From a checkpoint of a small mixture-of-experts model trained on Wikipedia.
Size: 9 layers, width 448, 122M parameters.
Experts: 48 experts in each of 8 layers, 160 SwiGLU neurons an expert.
Below are experts of layer 3 (counted from 0) of a mixture-of-experts language model. Rows are named router (the router's row for the expert) and show model dimensions 64-127. Each number is 500 + 40 x the weight over its row's rms, rounded and kept within 0 to 999. Numbers have three digits each.
After each expert's rows: a language model's description of what the expert responds to; "comes after" lists some tokens at least twice as common just before its tokens as in all text. This comes from a sample of Wikipedia text that the model never trained on. Tokens count by the router's weight.

# expert 12
router:477471455519498459516499479552483493507517472524521504486517498509574455523493402550478512392462499519495485582556463468533491481455566500429530481417509574535435565510595455516461538479547499
What it handles: Line breaks, section markers. Line breaks before headings, table rows or new paragraphs, plus heading markers like == and ===, and opening quotation marks.
comes after: "\n", " |", "==", " ==", "===", " ==="

# expert 9
router:569480521395415461541532489555547554467428556549441474543518522477501481500510544511473518456469522476469425615585485480526519489506517460468509487443503540537491494522464508531428575522526440
What it handles: Month names in dates. Month names in dates, especially in tables and after "on", such as on July 16, June 21, 26 September; also other table-cell words.
comes after: "|", " on", " No", " November", " in", " January"

# expert 4
router:528493520541496497504498435490509501497509594570507500495505514466572572525476457477470490504442521540525452569525448526628432451458544511479532488524557532523487530541525503455459503536506433
What it handles: Common topic nouns. Everyday head nouns after an article or possessive, naming works, sports, institutions and groups, such as film, album, football, school, family.
comes after: " the", " a", " The", " his", "The", " first"

# expert 19
router:512436497551459532510541487521472540550485531523503523516508477465527468519505475543406493463501521552508462500546467470544447485483536486478436433481505536511464563487522569429424492462542445
What it handles: Descriptive adjectives, quantifiers. Adjectives and quantity words after the, a or of, before a noun: local, early, public, small, several, remote, black pepper.
comes after: " the", " a", " of", " and", " an", " with"

# expert 39
router:468541481451435477600502421570511558477521477505494525510532506522502498489451510528507557409506561509519480577536435514568434432450535474477451462518569493528484471498524543479472467485533475
What it handles: Countries, cities, regions. Names of places, countries and clubs, often after a comma or United: York, California, Louisiana, Ottawa, Strasbourg, United States.
comes after: ",", " the", " in", " of", " United", " New"

# expert 40
router:577470459486510549555480482466445522536426510541486493577497512510599483498545517477530507471506562524535418555538439449532481455486664533559429455495576528534481486500504510429474529539540504
What it handles: Table cell separators. Pipe separators between table cells, header divider rows like ---|---, and semicolon-ended numbers in statistics lists.
comes after: " ", " 0", ")", " —", " 1", "|---|---|"

# expert 7
router:473462509536516465517509451493445607486487482549448532438540514529505562514513467509546523431505477525462468503511454482593426499465574480484509497482539530523517473450528517428422467511576467
What it handles: Definite article the. The word the, and possessives its, their, his, after prepositions like of, in, to, as in "of the state's", "by the Nippon Foundation".
comes after: " of", " in", "'", " to", " for", " at"

# expert 18
router:522489574427426475483563479539507521493444481501430528509521460446491453507510497560438505473506464438447436527564455515507531506499579496533542489511490524583461437540579524478488558457606486
What it handles: Table row pipes. Pipes opening Markdown table rows after a line break, list hyphens, numbered items like 2., and dashes in "Bronze medal – third place".
comes after: "\n", " medal", " Genus", "\"", " DF", " MF"

# expert 8
router:529492487499427501509557489513496483461380554525421490516503537453517553570448510515448524444454525564517495546546465528528480456494532505482521439482491575528408493516522513446435479505556477
What it handles: Numbers in lists. Numerals and number words in tables, dates, scores and route numbers, such as 4, 17, three, ten; also See in See also headings.
comes after: " |", "|", ":", ";", " on", "wood"

# expert 6
router:522516546445436508522570432493523507471471504518461601531563515480564500566436450540507526437533528483503440558569424494513464502451555482500439499494502555556441496541582505477439513464492488
What it handles: Capital-letter word starts. Single capital letters or first pieces of capitalized words, especially initials and abbreviations such as U.S., G. W., MRN, Bristol.
comes after: " (", " \"", "-", ".", ":", ";"

# expert 16
router:569456474460440475593526521553453570485496532527543532476523530514496482508602466554459494413541552447520459565581456473514441503506540491513526450475514520509470507518552628525498465444522441
What it handles: Table cell labels. Words opening short fields in tables, lists and census breakdowns, such as None, Mixed, Bronze, Native, lost, Skip, English.
comes after: " |", " (", "|", ",", ";", "-"

# expert 29
router:543500488523500471573494428481457617428407532547510518494507595536530589530438473516544524500501483483447469566599486502528558488577557484535460430431535536542476476564527604440480492504501476
What it handles: Infobox field labels. Labels and dashes opening infobox list lines, such as Family, Genus, Coordinates, Date restored, Highest attendance, plus part, end, right.
comes after: "-", "\n", " (", " •", "′", "=="

# expert 10
router:482412543473446497547576472505465552529443515577488501488461537570537547494504438507535523457497497519479463530566489490526526511503538532509448488467557491498464479562558458491499513369538430
What it handles: Role and person nouns. Nouns for people's roles, titles and kinship after a, the or his, such as player, member, president, father, prosecutor.
comes after: " a", " the", " his", " and", " an", " The"

# expert 2
router:561533545507469534487507464547457485529435532541448542553530516527507515510493467579483537514557492512438480561556496457553476427495537486524460439440533564522460453596513533401435541525509486
What it handles: Hyphens and opening parentheses. Line-initial list hyphens and opening parentheses after names or numbers, plus slashes, e.g. "- Postal codes", "Juventus (C)", "SD70ACe/LCi".
comes after: "\n", "\"", " co", " al", " known", " Al"

# expert 21
router:512491507423448419506486480461462563454491542540443519587521534546519512481482535584494517463575493510522489568589496572546504412508531544499468445509567544488488479520520518477432521390575488
What it handles: Year numbers. Four-digit years after in, since, or a table bar, such as In 2014, in 2013, 1994, with some century and time words.
comes after: " in", "|", " In", " the", "In", "–19"

# expert 33
router:563489435500437538511501478549497548506494476537525533490534524520550527503510459543510504516509501495467487550507456507536513478445573473529467482543600487525456421574426541387357493489555462
What it handles: Line breaks. Line breaks ending sentences, headings, infobox lines and table rows, plus infobox words like chronology, information, ratings and "=".
comes after: ".", " |", ")", "==", " =", " =="

# expert 23
router:513491484437482494495478408557496576432515507558464609579473489522510517566463454534483508425496528498489482563499423478541488418484566483458445418515530571508478460554511556452492489477564480
What it handles: Place-name opening pieces. First word pieces of foreign place, club and personal names, often after commas or of: Bar(cs), Rad(nički), Is(ère), San, New.
comes after: ",", "-", ":", " of", " in", "="

# expert 14
router:606498573569493528535541463561493574438472484551553523495558466490538560510417506475518488509563566530472461525502481463554476494481553467427442456431523492598442461543529486431427498512518448
What it handles: Pronouns and table blanks. Subject pronouns and relatives starting clauses (he, she, they, who, which, this), plus blank space cells in election tables.
comes after: ".", " |", ",", " that", " where", " which"

# expert 20
router:512498498503523562522562456475479485483463473549525530525549547545540511498482427475476530492491476579494426577494441569562468485559549450463474480441512564520437520538479503401485487498542446
What it handles: Word-initial prefixes, fragments. Prefixes and early word pieces starting multi-token words, such as re, pre, con, dis, un, or ici in officiating.
comes after: " ", " a", " \"", "-", " re", " de"